From a checkpoint of a small mixture-of-experts model trained on Wikipedia.
Experts: 80 experts in each of 12 layers, 144 SwiGLU neurons an expert, 2 picks a token, a sigmoid router.
Training: a variant of Muon for the experts, 705M tokens, 8279 steps.
Below are experts of layer 8 (counted from 0) of a mixture-of-experts language model. Rows are named router (the router's row for the expert), gate (a neuron's input weights, with its number), up (a neuron's input weights, with its number) and show model dimensions 0-255. Each number is 128 + 32 x the weight over its row's rms, rounded and kept within 0 to 255. Numbers have three digits each.
Before each expert's rows: a language model's description of what the expert responds to. This comes from a sample of Wikipedia text that the model never trained on.

# expert 50
It responds to: Pieces following an apostrophe or name prefix, mainly possessive s, plus pieces inside names like O-s-lo, Al-Na-s-sr, N-ash, and own.
router:125130115116086117087110190162096157065150048142138178136132087127158119122101130141092128127176137138163110121133125118050113156136132097161167143168164131128121131095059107134110139068107170126137078149091088131142188181148142078150167119106154136186097092105182072086119181085165092100193207132142138159118107084082131091134098092113061150163116063162113106123104159123166127123154112124127143175091145085156123096120134118136138165075096170164105143088122106134123126119118104143160112101084091133147119166145159114129103141171173165184129139211124151115114100122105159105151132164147107069146109140161141049075041144084169179129095116139082132189102163120162097088126154175179157088163154128150159183135120085094076098089112143162156095130116094089122113154126094
gate1:181170140139105141108077136108085176140110141167107159081085134190162130167086175170161142104132154136140133164123142142111133164142115130172190148099157172119081122134150165110128158120166128137139116158114075145160160118149145129132124173096074135195135146146156189121072107099187119095125137096103065122199069163130144126183131167085083142141157130124091170159139145127152107132136164070103122115119084080134086058174093155175126145078077110155078152103129077132101105088120130116146146122082129149163103109169141076130157144159168152119153174142134094084180167181141166113099184147138138151097151164168139113094118127174091081149119141203104220191058167071145144118146120148107163115093146175102153167177155106090105101145117159143130137127145148132154193147176074
up1:158144125112161098178118107130105140157130057013159057158147170137047115136113143150164138190124164084162129070085134142069142100095132118154111122170126125141161154161159098119178133168120164044104204114105154117132130119113160126154110131149144121107175092145076079103151161160117104141111097134122187164121182099116179121096171146147125072081076122082071116151133132168111137125103176155124147150122155141116077170065150098068131143137134181118154080135160127116177123073098164101115158136093123127127087087138119098105109065130155111198126143097141128118158079109079138118134091123101099140181194109129070120152097155126166153090083141157138063090139096182133173144134060090179127151160138111107101156109146108080160152152111112088128102119104122125161086109153115

# expert 2
It responds to: Middle or final word pieces inside proper names, place names and taxon names, such as Casa-bian-ca, Uttar-ak-hand, Pangili-nan, Carnivo-ran-s.
router:157148160110086081103091124119142113044129084119095164132112140154139081098099154132142134136160161113165121087070220142118160188097128089146144150127190103175151184105112157140088111159134167089089124144128094076201145150092127086109153141131109130142137121115132151063071172156147087101150135092132106139103149132160133117103148146114135144126104163114113085148083186098119071159151089058116117146106096103202061117149116150141117171074032138111074122120101114176107119093151143157117190128119124084145121128202120117140130143145160157179136097142132177087140148156079125124096105172120091090130107162112139070064043116135157114154108196188111075160128160132129114119102124124153107086161111120104146135067160095037119126133165099157143116142132126126094143162170092
gate0:137194098095081114152114132157075160107109110099172162165124139150126186118139157153103047152094128123104179121138163135148142129116127108088165135100114092065136104123133120173097200111114152117107102170106131129108151114157114110166120152201142151115152153181146108087116095127141158083157148127113130122172176092170102119189181120113102143117185180147133095148097141099116142180089148138109178114090117079137156108059078141101124165170101125126158130173112103102127132115149190168164174215114183146148154092132106109203134127149107152148123055075101104102107088188145092093057114161178135076148127108123169142118070136110118138136105132178199141189068127105124145140080100175153084117050110179114133141132104070083114146180107124136097092166126134154152139083108127
up0:054090144095133141172057133118129150149169150170180123136110157162102152075090143164128102217198155078139225157145130163099148128136084106157148132105140146081107142093106087133140211116119110140129132214160129151130139084172111178146128093136118205184171127080165123137129119154128077166146136108137129128110180092180146091119117120144148100126104130118195152170083169103123131119107121132167118116107100143172152127123130108125133133171139121139105117172169122118135099149146196141090148147080128120154189138129152058159121145148069156155102080135126142149120110170117127100130082136194141136159178131096153059222117148154175138160155112125086119169186102144080093131135114099105121052189097099151134153082137114138134170140107087186088104169115162116109139137120144

# expert 27
It responds to: The word as and what follows it (an, a, such, well), as in As an assistant, as well as, such as, As noted.
router:134079183094117068150177123182179097109130112164139174110157153120169093113140121111174155125137199119179089114102163160137113131160130096139133124089178066122137152102130126163118083128071149015163067092098156101151086146114133094112145073130112018131135086124171115115109165137137076108165089156092107076113135145103098110113163156116053087202152081121064124150111111144131134130209111114137148101132112084166073084080183090129085093158085066131135106140116090135148149090126127128189131146133120098152151097160095113118105090168158116161098117153097119085146127105079106168113051134131134073153072194163141092117119155076120121103149146157150141112081124153091129101170102116146141100131117120131155124091099156092140112104158166134149092154157107115096135135146089
gate1:151118194199131145097089135190091116074157144174100068114067105109182193128090191076137157154114180164125159134133120114120052114106095107179089113164115143139137164125125144108114128126175058115109103111135134071115105139131152095144108132136083074127114134166180155097127096107127092072121181088162090079158119093153159096127092135126112082138170067178178101149085105071130131188160107085144110156130093141152109115149145133114091164107074118155076104198183170164132138087193108139119122131105123091171144121099117156150064151109126132104125120204055123107111122069127121098149117118133121127100137156094148129113164140081121104129126110135200117113121142119073129119140120097158155128133137127083118168056132120109145114187173150097116088177179086096087067100154101
up1:130110146092130113132124146135122166087105119113095173134111102149141111116125174130128134143144095090126126097155065119115091085160094158129126099162162152114137139115150192073097125207130145116167145116072166125151165168198146108083139115133137140094119102178119172185060121076122128155130128099112017118111143073146150123090099145116108067153070079121157138123125136119112100147133146076122061139104154094106159086171125144155143212153104075125182116146160117145214129114119095096124106110113135102173160146102140087118089110153126142167081167181120131104104172104112110127184110067097117115118142090133159130142114155081121232117130110122194170132164184108118189130129139127127078138158139127115123087044058056151133118070164140131146156129087087094106075103143147

# expert 54
It responds to: Tennis draw and results text, such as country codes AUS and GER, scores like 6–3, table pipes, and "lost to" or "in the final".
router:153085127076124096103083108115156180082149072067155209128130108121160121088197151111105109151117127135182061160132122093069089144149156138165107109117194138154155146083134105155124153111151163134171096121091077138119089132106112126127152131127175094107147056096137134132185192149105160134131101115134097137091134129089150181127110145138080179168131104153125144133179146131066100126101120165141105135129150053153089118123180148146115140089097170105095098119181098135191140100105115126158114161136039115144164122182111091101147170158168170119092138158036128109101175110177150167109115167107146120149137152107143109183070104102201165121165129167062117130082100163154158135125147090137172117177122090134110092096144136089035060122129097113130147124134145077142141122121126
gate1:107141089145128142131063091135153092083117184158122173105144126160143072133121141141124152122188124085108117085137158144079138101145190161156128114187139135135184145136111122111163110151097192121060107148114170112110107136089156098121166122137123127171100098150113097149110176106160165172153130179077093145121118164117078094067157094144075120164167117171101116126110137157111086094142088168163117181123148144068177173130105163154091117067102152190083180127104137083135078090151128154194102210100149091152111141112134147148109128185110086118132174129162131098129144151119145145119147189119074062209108160119178098114144123086147122122204124112131114180118111156114127192119185128070069118188068167112163078069135125068113119115110144130131106140139097140106140154103090
up1:066196114133176142139082089149123102060096157093147149122176110113159065169125218121124111187175116112149133130112125084121113116108236192141114114176139109161171110092182139129161103123129176159091135147130159075114124072167184101136150139125144119191166106129081159127155099091162154134108103094145118128079073136165057158102147158131121159153160160139129049113157171195109105132095157163118130129129152104119127087144137177138138142075127148128116142149170113120178124040111166145126136135057135083153077163106112082185116145151118094119173124119161170100166136149159171171185137218119082097176125144117173096128100102147167129149158083124128161146141101167136114166184125092135133108117086136139111121049109135112156125119101116124125118169116136098117147109107112

# expert 20
It responds to: Words about film, television and awards in articles and award lists, such as Film, Best, Award, Actor, box office.
router:177147150128127038094080165155158167109151113075147195120128096079142135129166204149150136138132144154135075174140129135131076153160165102136131157088165070170121147114140152086101118141118165062128130130132109088126167163163155127148156141162125109144074109117133104114135176110115135126152104120120086050151169124088135140126120086109068165151097108075122142158052173162145107149131165130080142139061093134111067165098098075158121113137056143184094064102168155159171139139156156144160140132147068125139154158175095169190133211098178128151140127088112108083118147133130155164096065109093172051172147170210129090127118105106180120133129128188092129145118089132143142088100148132141130082103162134126132122110173106079084136153111069132132155159115122108087154131118114
gate1:105136106123065180130151151177144116156152123102154132132137127141155110132160141123133122129130136109177076138130109193102163109129127169137171089137116085174104101100150144154123095124118169128112107088095120126137128093131082109156146151157109123134130106149213072149132091065139124104082158090060099148160144094120127132157111198174132186100065121070111125167127079130065123084039061097159137108129165120123181118131203152140152087130106099126076167092132152136136065154120103096117167147123168113160100063192082158155132203152109129149153120129141088099110137103083166132093151178182118162181091160079088075159094152117187147129143098190127162158153140125111135171122123060103120112137080173107186105135162130133146147177089162182100090056112141147153131161120103
up1:108095082091150160119119101145143163099145150148128070101094140098150154122179106091120142177175148203148153156106166169184145144135123094056108033058119149127099134085110134125125153102119134177074118112095106132157108072109149085151076099103122126118141177086074135106142142157067117140162140131196141067120116168165084145132097130076133097131126143121147131150168183165097165081156092122159137168157095115161105107154190118177120106093152113178132082139091117132107120082127138059105149132131177117178143109099088099145061137132067155119110077082099075167137100135144092109126090143166171126074133120110138122135123128191116170118094171149130099133119128189129112122124148105196087185058143144081179166125141100197153101147124055105109150128169085156102119149147129

# expert 5
It responds to: First pieces of personal surnames and place or team names in lists and tables, such as Kash(yap), Lab(aki), County, River.
router:149116117180121069120125145147124212055139114100135155152093128157167103112164163114110159112148089137182106174129167110150069169137107070115130137102175140155107149105102152143115135196114223103107073151121097125175163132144133104141115075149146162142142075085158125152139144177127164146136128144131049111115160065152123150111127137129106160153151104104117069192116160127109129152138114121093130130074115105147080113091115118139077106160016161148002060138126148107109113111157117129150169112122124111175154157139134097122132179180139144171129127151101186065150144127115182168127134110202151097125091171137142079145085135129170158129083173148042073141108167136103109115099131117129120085114136123108146126099055124094069116137147124110125178114143106114105116150141116
gate1:108159119166167124049131079123134108131103138099109114161120198111165118118123191066117187120124138191148147128111133181092088141171104127114175126083122071214107128121170121179112090156112111073139135155112136127112171097158144130106155124145121169095173085155129138103122090177106131171121105116056104163087080189150076111136061109094127138169164110154134124104103075159127120102150116146135143154166152121167149120147070163177138204217150131169136109110129046133108119163098101151186157136078102161149147088137198133156160087154116127114165127124113119113077107113160148157113089140097150124113103128116116138136142194060166069098161164120104152127095166146165172140147127114120141114175083100112131215095126128136065105128146100214131169163136113107120094128118144
up1:142150151164152124086162054119126137112039126063103123122113181136154151155103149073146202179149125145115141107151144196086103139139117121165175134153167112161091137143120114177107138145065097073172111131081150123097199091164145117135133169142132179086172080091148102074084109167083092195093127118151128159116078111128112164151092148147164135164160064127200103144071075166128105073146113139097126145150125069100113123145120126163085173189155128140112079137149095108183120118033120103136120117118131135177114079101136096139155087095080087097182156141157099110120116099188106118075137144132151144120109125134159079136134207146116076153170154205131144141097131128164122147136104110065142125121087114099133139091133105127155124089160141144105151132118136145110135095055091

# expert 3
It responds to: Nouns of schooling, sport and career in biographies, such as University, School, College, career, football, Hall of Fame, Award.
router:171123134086113047122115150137197204095169102125108189146107169132124091069149171150163086135132186130181147133090120124121101178141157077122144098098129074099052192114125121141135130147097147160125102133085092086114084129140136085122120078097137176114135082068104104128152145102133099077117127106112097144140141105119087129047135102078117173146134108086112118138064163163090152140162146128081106153111093137147113149094169102112093116130088120134085051153145143152066082146104127127167196138141047127125130186162122157102194198135138122174111159144105090107106112105149111131116120134175178066157132178127153092134144123153170159117133163179104074146115139097168151138116126156200158105125166096149118132087147094095091080143125108105184106164143077104129124129106060
gate0:093108163127080123134145155157135170093095095108121168074117156107165079104105117115128124121084172065149137106146167172125105146145111095119073138117075121164076112119133086143063123115086139111170101134161121133139124170144115128189127110149176113093099206095140163118153148138090136142097107106073137087160158159135158145128115132112192174183085177107153153066093104110045115160214163149112110154139081122116085172086150077146092113127156167151147073060135077209102170118095090150196123108123130054131059145168151125115141131103147146103109116102109152120151152139093092144121182088131117112183173126107165156131158125118181104119204119161137180165202115128154103137111110104135047144132121133159103156103165088091156150133150137106126100148151148064122099141093148
up0:089135076123145137175061132115126131142128161087166152137107097142143124131083140076151122099127194162116132101128121154178141148089142147072088123098148104141153174112127140112128063120141156143073128127086150093123074065089125105067139127150070095138117054157132201133103182112160117142168112134177086109137100166133113118098130078092096137087154078137091149126119157178124105098134158143077080113111183169107118065099156140163154120123097094100112126103128187147103090131061177090093130141133161132089159156105167133142107067107104111160087150173136131102136139050190127076148140101074179147131169143108151155116111140115057139137094129091109145155097103116179103104098084195097142077085038168092101086156154158095106160121148184141095155115122113148111174197140150

# expert 0
It responds to: Single capital letters and Roman numerals starting a word or sentence, such as A in Class A or Army Group A, I, II, B.
router:220103151095121091087112166182137188075162095078143143165130135089120136102125165121151148112182140144121126090106169116139075145162138107119121090134123063121086130162102100140159129122138177109124060097134159111194150135078138125138125135150147131102091139098138143162121145119124052136126090136145147093120113098091127138130173114069115136114123127120096080148083147132092102141127139095132161100116082087173123123157117142104085114180099140120109069151111130121116099087140125120172140156146062085175087141162110108115107148156205135141153120178098122160165148111094137139060096127082188063177126217185119117127085143130163145141088142145108028119082131183148122073142110087155196123099141076154172152091095146113101045128135079192180134148175105076130105118147094
gate1:143104122139163104102085125116120148140137097183129135153096101142134172127164169151124137119095100119113145146082135128150112172134180126059121147156118149110136098094162109121113157199094096088086106079134209145182098151188135140090093148166133078175101111166115148097123128170194098164167109118121091125107144101142149124102128047136137087135211130118132147173139193096140130131113180161128149150109102128157178113154109142173122127092139099102128146158124107139114126109141145158150173080112127190149114120080088148076173190122129157207101087093124082063141099129142131127078145128086143136099177100162158125127183117102062152169094161163095133136131217118137145171112096068202146158079165139068133147114156114157127078165113140181179055169114140202141108153116153
up1:104219060104106123160150100165118157118056100067146080138143170141115142134104134115164106157186091128143119119148120131135119168126066137166113145073106052117104152103079127150143152092146126160189144142105139071148159144103113119110184095097111216140142104091155050087177185147049151082065140123125124101105164183147130098142168163126158129156106149148127130089103135114171156142132093050114107102064160126147074075116117117059135120166109108158125119103127124116147149102118111170113150122081128153121114084134159093144068127067064110128168156146132177165118135127139172147169117094120090112152124168118141077147155143149173084129173127143175167092096089125152093084083126178125125120149124082141191131148111181060132153138150133106098170159119161122138144122069101

# expert 30
It responds to: Single capital letters inside abbreviations, codes and word starts, such as S in FIPS, N in TN, letters of acronyms.
router:176183124124120117084108135112127216100144127106122158127094071088117118106154131121177174130112104102087062135144137120104107166180146122156165124130149097105117097133135106128135100127153179133125073139101066102209157127103129119148199144153156105129142076112129142101098142118098124106145146091122115094127137137122140141077064085144107205168123110084062086170080174157077111126178153107128139138068113128167122082132131116134114095163097138100130162121114149139124143111152117184180180149110096069148130126146133140164075112157131108177108149190081135116191135061116135134079072122080142104163094177182153130108132056154159167122084137130151024093100116171124138131138155094183208093148117092120141101105153129130106081082167068197143095159128165098144160119100124
gate1:097140125100146114126201158139149174090166198084159173124149092076112109128193146175116185125145126111118127171140185160105109154148146134126128129154152143057195115131150108123121119102170145160126115109081125135138144152151147123117115113135154130170140137071139081154107165130162191107072085149174147156108105116105151145124053111171088153163149109090138180114158133124125131202118166172180122144119100165114112120120139120053095103110175142114080150118122094117152139111198115118182138083064116105076156087107104145115145149146147195163064119111121127109111150148190150168139048138077110122144094128070092132108093129114168075173101130118084148120120060168066080152081144094120171064119128114148134123091138097175099102218111138107141190078127114127086099109130098
up1:125114146185147146114087158096135106124107128063155052123122110130156114118109159122108059156164126152121163113083199148140164154121131153084092099112126102141085116137150117104147140154138133154125157110165128030132178135142143146148058174156186062180060142150156126179162080127145074140132114122089086129126097065064132169112115077164169110124060139142178087133164132112094124119117095149136175118152109132113130090134129096114148187071109125167169130111094119169139125189105150167100168141166132105178114068123159085102132106128099156091121133156095156122162119117041134128115136151105112205111144181120161132146160188098185132159175110142173089116155112145127098147164128153132129109138086089192149163102138117125093132114149052119093102061111052102195112117124120

# expert 9
It responds to: Table pipes, line breaks, quotes and words in reception, review-score and chart sections, such as AllMusic, critics, Billboard, reviews, praised.
router:148104133120104110083089193131136142151150093107112145101115112099166148100138129131144119123092160111134085074139177126107060139150124113150163147140187063119128120173108111158138118114103114056124109143103103101132186123119182136125164145100125096164106097110112130157166138118146150114169105136127058151121144122128131167158071107117138127156116077117082104170066213072127158163144114082132102158092057105173131173107148155132070180106055073135094052169130121154097084122094053115130159143128078144200196147159161148165111174160132153118083125167111142083157123105163112165095116102104134065170090154160170087158106107117135156102072157142073100146089085125199206122133117088164137107077107104099113132050177122067120111116147113141100096151133114137144135150136123
gate0:069081154112093119092119092147177134132131078126142099126120078159142139106122118124113102130132126145112088098092126192121121133125128137143113169070153066126201130190120130173157113168119087111110110177119077166147109091176145122160064144130104064166205096130111085169156165164094108140130037117123200106040101188140092114095160113125123104099132164176120194087093198148063098128138147136123102097142116157105137121124089102124133153154096137106128089181121139162185111140155123170126135157171121113091169154169112116083096176129117196121050180136121172144117143113175125163148148151102097139126092115065107156128131144050112138136128179170136141153158140178109152131157103104182141129146161075114130097163187151089116135090119103154116122108181123186105090144086114
up0:118108167175092130073082112117204151167128151195148164114158174083146160132091152121045169135109145109109101114088096116105131121161167120187089155155169101140129127151179168138166112157102157180128081122091125136076200096123112140114097097151130064142176067140171142107088134093142089219152091142169135089123075120082068120118144114138106125153108140153107152111117088126110152135092180112174104117154150111106148122137138044121127153123135130098117102133106121143169177117169146148173132111101112131104177140153133122093135189141171187112114190175096129136103126086130185123171138126146104118071120098070093145109158078084120160100101145147245143125166160155191144144160099133073100091099165120117128090119141132074145110110128070146142136145186130170092096141114106

# expert 1
It responds to: Subject pronouns he, she, He starting clauses, plus due, to, with and table pipes in election or sports results tables.
router:181087170109120058127108143101193159072177089122142191155124152111181104065167163153106117129142112161161110137117136071098099173144160099100090139101172073137102135150087110134071102123114166085132057106113095115162115134120171127101192068154169090115105093082134131152143168120063174143166095098158077123125155143133103097143192076126128137152077120143103106130114122138145152126175060093088105141089123091149108116129153124084156161103061147091108082162109120118146122141149106149177155096141082102158173185151146108092069138165147175182110113154131143090161127091116156148087041149122164106109096186125152103152158160136164138124111158168098104173041091159134125081142118111107172129143133094122162137111119112082092067101119104137168116149141122051127133132100079
gate0:174097115168116072077105125097121135098127146120165129146163084115070131099119108126133141124141118143167091159120133119133144161132202067140141192162175171113098186099163122159088086161061081125135162108137061068088139119109168105119101128108100102127160153133149095128197163134069094159166139117102101142137099074129090088084161159119130168122146098107148145114138147085078156127175111132134094128089162138146094170130118131130113155044100111153174146112134115168157127160083104153125093131152168078110156108181151181141128179167123151135167173107133083135117168088154196159179134163063098099139176098182137114120146132146140196073157107101121179132105131168119170105141203057154144083105080113101110159097134064099118092137156064168074133160123083116095134153084114
up0:168124075141055183189143145086153086176120149115131031093087124094140159177119126063147103080100182158148173124153129044126151136159127134094141135139084119095136089122188110138124094127134123100154157126124132050126143166141135131139135122077123094140143147097151163076129137110134110078089135168075124118114094130098108152153153159119159139131092167129088148064143170090152154169119118098134117070111168111124136149095117156163105072095091121170149147095072067093176180067080100127159171123082188128106077158156124193152118032133114140111146118100175106091146110113140122131126095134112095127140141152145054134122094103094122127133123107094140136120150182117191120130129168113153133118131134114174081145107127088152154124164138100182129091162091129232118191150163161

# expert 43
It responds to: Short consonant pieces inside words and rare names, such as m in Me-m-brane, st, k, g, and z.
router:173095132109165122099115157161126188143104123110135182162109115118164128131119117110117143068169153084172105126065165174090097144166183136168150149174159103156155153081111085083096143145096119122125108128125137127208160127180173033099134132143086152102096068146110106139163153155133091139167125095104114135096154134106088100127090105159127165150140132089079140130066126168128146085172143103118179134040148134192076141110183094106130123091146192091126117151140151143171136089100113155158166136063088117106110113154122138136112186182147094224122108188159138076136108073136145123105106160109170082135167111098130081124156113104162156117162164164165127121063151155166113119132151142177176133107127109088173148108107157073055098147138094111117118124170151111150150081167075
gate0:202128167134112166110088157144129088146142102130156122099164133157124112105059118115104104142131166098139185116136192123107116227137130150181111123138166101109102141114099122092135160167108136163127125171153080095158157136044130094157132120105148133091134083115146183152148123124091091084113125106131134125093178139139101112153131150160131108108120128131053154055100152166168120107097161051119128128135145104133122090083121143143098181179124100129147089142150116190131147137064108159136112133123153171172145142179136110121096146172100161126118151173080137139134017073136119143102168118075141108076105057140093092108125146118125085077128115141136142089117111135184113108166148171190200194098116054164124082154117084146152102063130102108139110140138218122117082159167161
up0:198130112117144117091148156091083130157131161126168110124139134142120165171147153150100131136085113110139140125125150137145062101202157161178175173149116108094136147087118139078111085116125131097116126181123136089029096159088145133156095158147093131146112048096142104163120160073129138108154140128145186133147144125069078091154108050152158108100093172080087171123149071194101206137165118130152101061156129147108163079073116091142138170135180128146152159139150101138116161124123107128155115140122085106216166128161098049145117093110143164131135132146107140126204074135122104204148153109094127099122142114095134128183139123146081110065181133163147136099116130154128175121145127132154160075106127047120101125137125064097115091125151145157157124167134183122178178167098137

# expert 15
It responds to: The -ing suffix and whole gerunds or participles, such as Trying, reaching, playing, making, plus the particles up, out and down.
router:173150154076076102155156155125155143135155082084185148116156206092132091107143173115118174130126111082096182158102155130078106127162170158090120128135160096147105150185144077106103124180127175138100114088058113135129101158139159093115173111137111112120142106082116130117101191139096134110159112147057112091141126117085159120102117137087123148150075081108094105152115147126163131160135117116116141126088155091149085149124219083142118099112088121073080142187095130151147074085135139139186152070119102148196143125179113170143122085185169140124112110159115134099171165088159138163141032098184144077112132151132175119188152133082178157143167100163142144161101127129155170092120149166105122109193113145098199146103160099096072151159144099133162124190130142130116164180111088
gate1:143103170074136117122203133156158139079095116129144117157115139201152161107111112155159122108100135112172085138097146169130134155070117118131160127160107162135101131068131094133160154114173173114093132172169145144115140166180105123129209096123118131176145135125073125101127094106089134084096134033098134133101163152119194149152146143152141166129199079148061164106155115157122184127104080152138141126124151123146107099090136123159153100142100136118134126152120176113150120108128132177079130130081108131145155157191123147196182104137199131124216074148092168159190140093126115125135090113100179122132122188164114186129149186125156181089112138092128103166139191108152098144172119143090181066168127127097173131107204097111108132156134134063126120128093111099075141178089185
up1:135118077084141124060141080146123145144127184106145187156153132115154115163163078091098191123118110171127075176155146171112065121101160056047170178132154087125181130063101103211142124074096132164066097130134143070073158113156153077147103172143046098122071161095080118140087180108186129145094152116139079081088109148145169112124120132101109191118130148108170080135091158081112131108176132138121177105146069139178110119106164117149116103121185133184140158087159157107175070161133099127164143094107129134096132124107170128084118129164134132108178168121121128080104136150128122092134134102119136111110127121130132133120050121123120164164097112133144129079132134134145115110133180157134197138090108126043120129083151119124140119154124103095129155145126072127131143158049123

# expert 51
It responds to: Nationality and occupation words in people lists and lead sentences, such as American, politician, footballer, and in painter and sculptor.
router:153139201074105097086101111093167135087175149133155170174143095124139107102121197165158147116129113089150046113123146111111134155156160141153114138083169098115113163091113151131106114168116132098112088151103110117156118156116151068132108150085119103095171107102130129130128163108099094177146179151102055092113154123088045126060125158096095174162124182056061076178082193139151141117156092128081126150078171067108103166145143101084120132114045144149094079159163127157128130099130114110168140115139116109156133134172146107118150177165162122126129092174114140125161088073120129117099081152154153116111093164128133113141073124156195134116122147114100107114134125144104150070153112142106164059127169073149123110078140085107064086153063080164116128145081105081101144145071095
gate0:137079173089142184102134125154124115118142149127107137192139113120101097128108170187128153130106143078111081092089123103152133086125096170096129106113148147102178121087090140160057130125172111134145126063082152167139175129087138091132084155123136144081159130143144135104091124115135068157139126189114135115099127153107079118093094079137091162211181186076078158128126124123141116110157163122080100087098196116131095133150126124141124132089113059172103042150146146120117134132170078097138151107130168080170118117111175153103136155166159116105108077068143159154095130165140212147087101141122216141068085165133149115137072127148118121065071096108099138102089137143119157096122106113057137094083095086152095129063138067123088146086077132144072150097104114123158144156151143
up0:144145166102142128062161094138147150107148126180167138168115101137129115138105183108123064141097138104115087063141112100154160086120117106170147129111208120175163104091115092159149145118100069153109137140115103104148110133075158124148134163118093123092161104091143149081132131124142073125148177168100137124160193139083116102089124146067077146173178112081100149181085188118148109131072073131138093087149127107132097196113142127125127120076102071155148063151153143136105083157117092095092175090155112116068130132171205111104152190178162135140143146138154148148152102141192126137086075086155164110122098166117129157120152122128125082111097113103082095111130078146110187116127086156146155124117184194144122146080161076090153143111076146174053114172123094072190139147105164

# expert 55
It responds to: Suffixes and final pieces completing words, such as plural s, ed, ing, ation, ated, ized, in prose.
router:156127154114132033087049107179127158112181101127146166118092080080143125049141152097106118126159141102114137127106089128117118168141153063131167146171159106141133110144069117134085097143101166120101117108105144138134144146141179123135142150156161163094125131120174106120136149128052081134065128109154108105151186171133107144087126132131082182118153125085139072150098124122147136107143123090079191116043089086162124162133148171110162133113087100106066139145168122173147091080079111149153130125134029125135095116168124103171133141166157121154154138158115163103126113120140117114077078155126108119133148145113200138148115114116108200131129159180074134126128158165163152087119211114176147111147171059149171152062161067094042114121098139138162087136117111170109154149148097
gate0:140133168095211147122126138170162109181111114141155171047141131090168115137118096118164099101116137106141103091122138097203127128176126106114191071098161114131113113134113153090049199103106126176157177101085066130088129097172151132149102111119171097102142144093181114153192129114139154138121148135161143090162141165138143047123127107106163056078108196133163124128094178101112158140141151122111118189070097162171137142150129167124176071089114137153164089114132151155155173161087161122126163102160091141133100080144119145100086147098142168127168147164140141061110144110160146090116079135146170121123097111091127167175141128189137161097126188149131123145130136141093081092149209083147085099149123086134145090075166127109175142156173089152169145143074129171169161149109115
up0:158126143172144145115161094167160112144117151058094127160104168113072136132125114124103189138165083158174055108114130187136113134140152173074077143103118137066141113135134155202220074117124120099067116150123159104130090129169076102131071124146115155156136128137073149084066101151107143104159116082116140153133181107108149140112166089123141133106122095130097164127172157153145170162122099149183182067132107100071106142131161108092140139105147124140082184119072145106115104123132127075101120057130131092159155149112198114125138147064064066183121147070111125156185154104123116137126143089083188149090169126114092131123123197109109111147116108114138093099149141125102141141182040098078129118169088114131111173166143147166141095127081131161108117073166109093129086126083143

# expert 47
It responds to: American and other city, state and club names in sports schedules and results, such as Louisville, St. Charles, Everton, MD.
router:123106094103158097146123158124131194083173122101117163151140158114122064090203191111169158100173168148181094128117158099084117136165136061094119114112176125119084105101133126139143121108122144070068091108127109039123138137165159085130149097084168180107081142070143080124144179148106125120121160117148122097087153120110092150074140118126131129124096077125111103141091140110119167121161163129100081117131092109126122108082146143148098100106077155133052116152108149158145122070126136131147169145175112103163190115139107096122089149186111132186146133152129147083156108116130079159122168176186172081106131182145216093166142101092164139077068159156117062150090075147148142127130126103184130110169062118114126119084102105099066082153155095127155066117137114080163127120084089
gate1:178126112110058148103176164104092148134120164119164112135116139148145196133064132087100078114098156154128120119136128147001127157137165106120128121146152077110108116170125140138115147102115097088105129138050115134111140097054144127101156108151100128116140175196146079148089111095110103178094123132154148062082134165138097114131130105114118109168138151204107130141152171142108128105135145163149136117143135088168112144120122102054141134116151112175155108104099190213177111153130109156169132058113179125106153165195099117134120127163134167135129149140150135112103131147146131147150165122206138148157167157111143072196134075118085130077151150122111157087123146180200113127103098103053112142169104110145160095131116139134135104181086126164172115152146171197203090191159115
up1:212100155087123118163161149078097117128133152057144134176111136111113119109112112084097094190067166132137115140170152151069154134098173119103107097180154098124138169139117160104091120076126063105105139141056144148141103099071183095125106061129086113108141114128120160141123101082139088170077147105108163089071125179078061181088107093188149112128098125109113082185204157127128143155136154129173097085168151129172090113108136098076136116123084124187125130079118119138149150129175089134137118086122180163085161154118096116116146155153106153192101163174177165131113117094141111134122179145152165134131179081150136094186083114088112128054151105083180153087137092167170113143105105173135140118175099117092143136111101085148118111171104083119171132151134124183138098124100138

# expert 11
It responds to: Word-internal pieces, mostly s and apostrophe-s, inside names and words, such as O-s-lo, GTE's, men's, Ke-s-kin.
router:169117116105090120109124131178095152090139092136136244127146131114149138099123123126101106121194153097124085118117125143045075158147135084178163135128147139092129124094095121143081156114119104142138079162077059128141189137110135077138133066112099141175082129079167139096125163147129070085208166166148118133118119099087144083099139075111120134151135064149051116110098119151148157182164146119120094099119170069154124095120194177088149131109125156089073154136150159147159126099149151164153130155052132093133094150158107140147057160151161157169125130231160127102169092083158128102120081137123094087119110145192141086115095115104163148128086121153116122158099173153153111116143152138191150073183132123139137185122094108087080068140146100157141106128106135136137153145140134
gate1:120142135098117091109149150146126143094157090108080125141163155148065099120175159056139073118121098135112126134128050143123111143150121097130142115082188060176167177138106108061062080160082118094096123139084104151108135155193098110135126114111132109143160186168184120082137138106121084066120140107111185165154148128131176156086130084138146113160124131139099111051125110065172149156192126094124138145121085067132109159124067127126134142109089141147124117157141107101131186121130159137063141168168131107099091097122149137164157116116150109107139180128101053129120143108144113106094120145090140081173135139084119130131214157096109090107144155125176133122076187141089182149076113214131192140079122109123137135145145105141125139144136079055151057157087200132108153119106144
up1:100149155152132088155102200141096120161162110120107087099198139108133121132163152130132086072144110126095159125136077159107128113184094157152095151137154119157174169148102135076107106135087143099132100133065108198142106175170149037171107087139151113155187142143173128104114169081153109062157138119061240146140178155140147190114104116155091145129117128126135096124138153089176179186147162133124119093122096163107096124122095141111124146098130128150091126091152161112142159164147165092066115143115105166144133122103080137202112112159113111132094208123155098102069144072113087114105112081073132106158098143117119123146169133094063151081117115131124176128152179132103160129152130160132186157092194172103092118133091119181156051172136121108097103111079144139140152125085106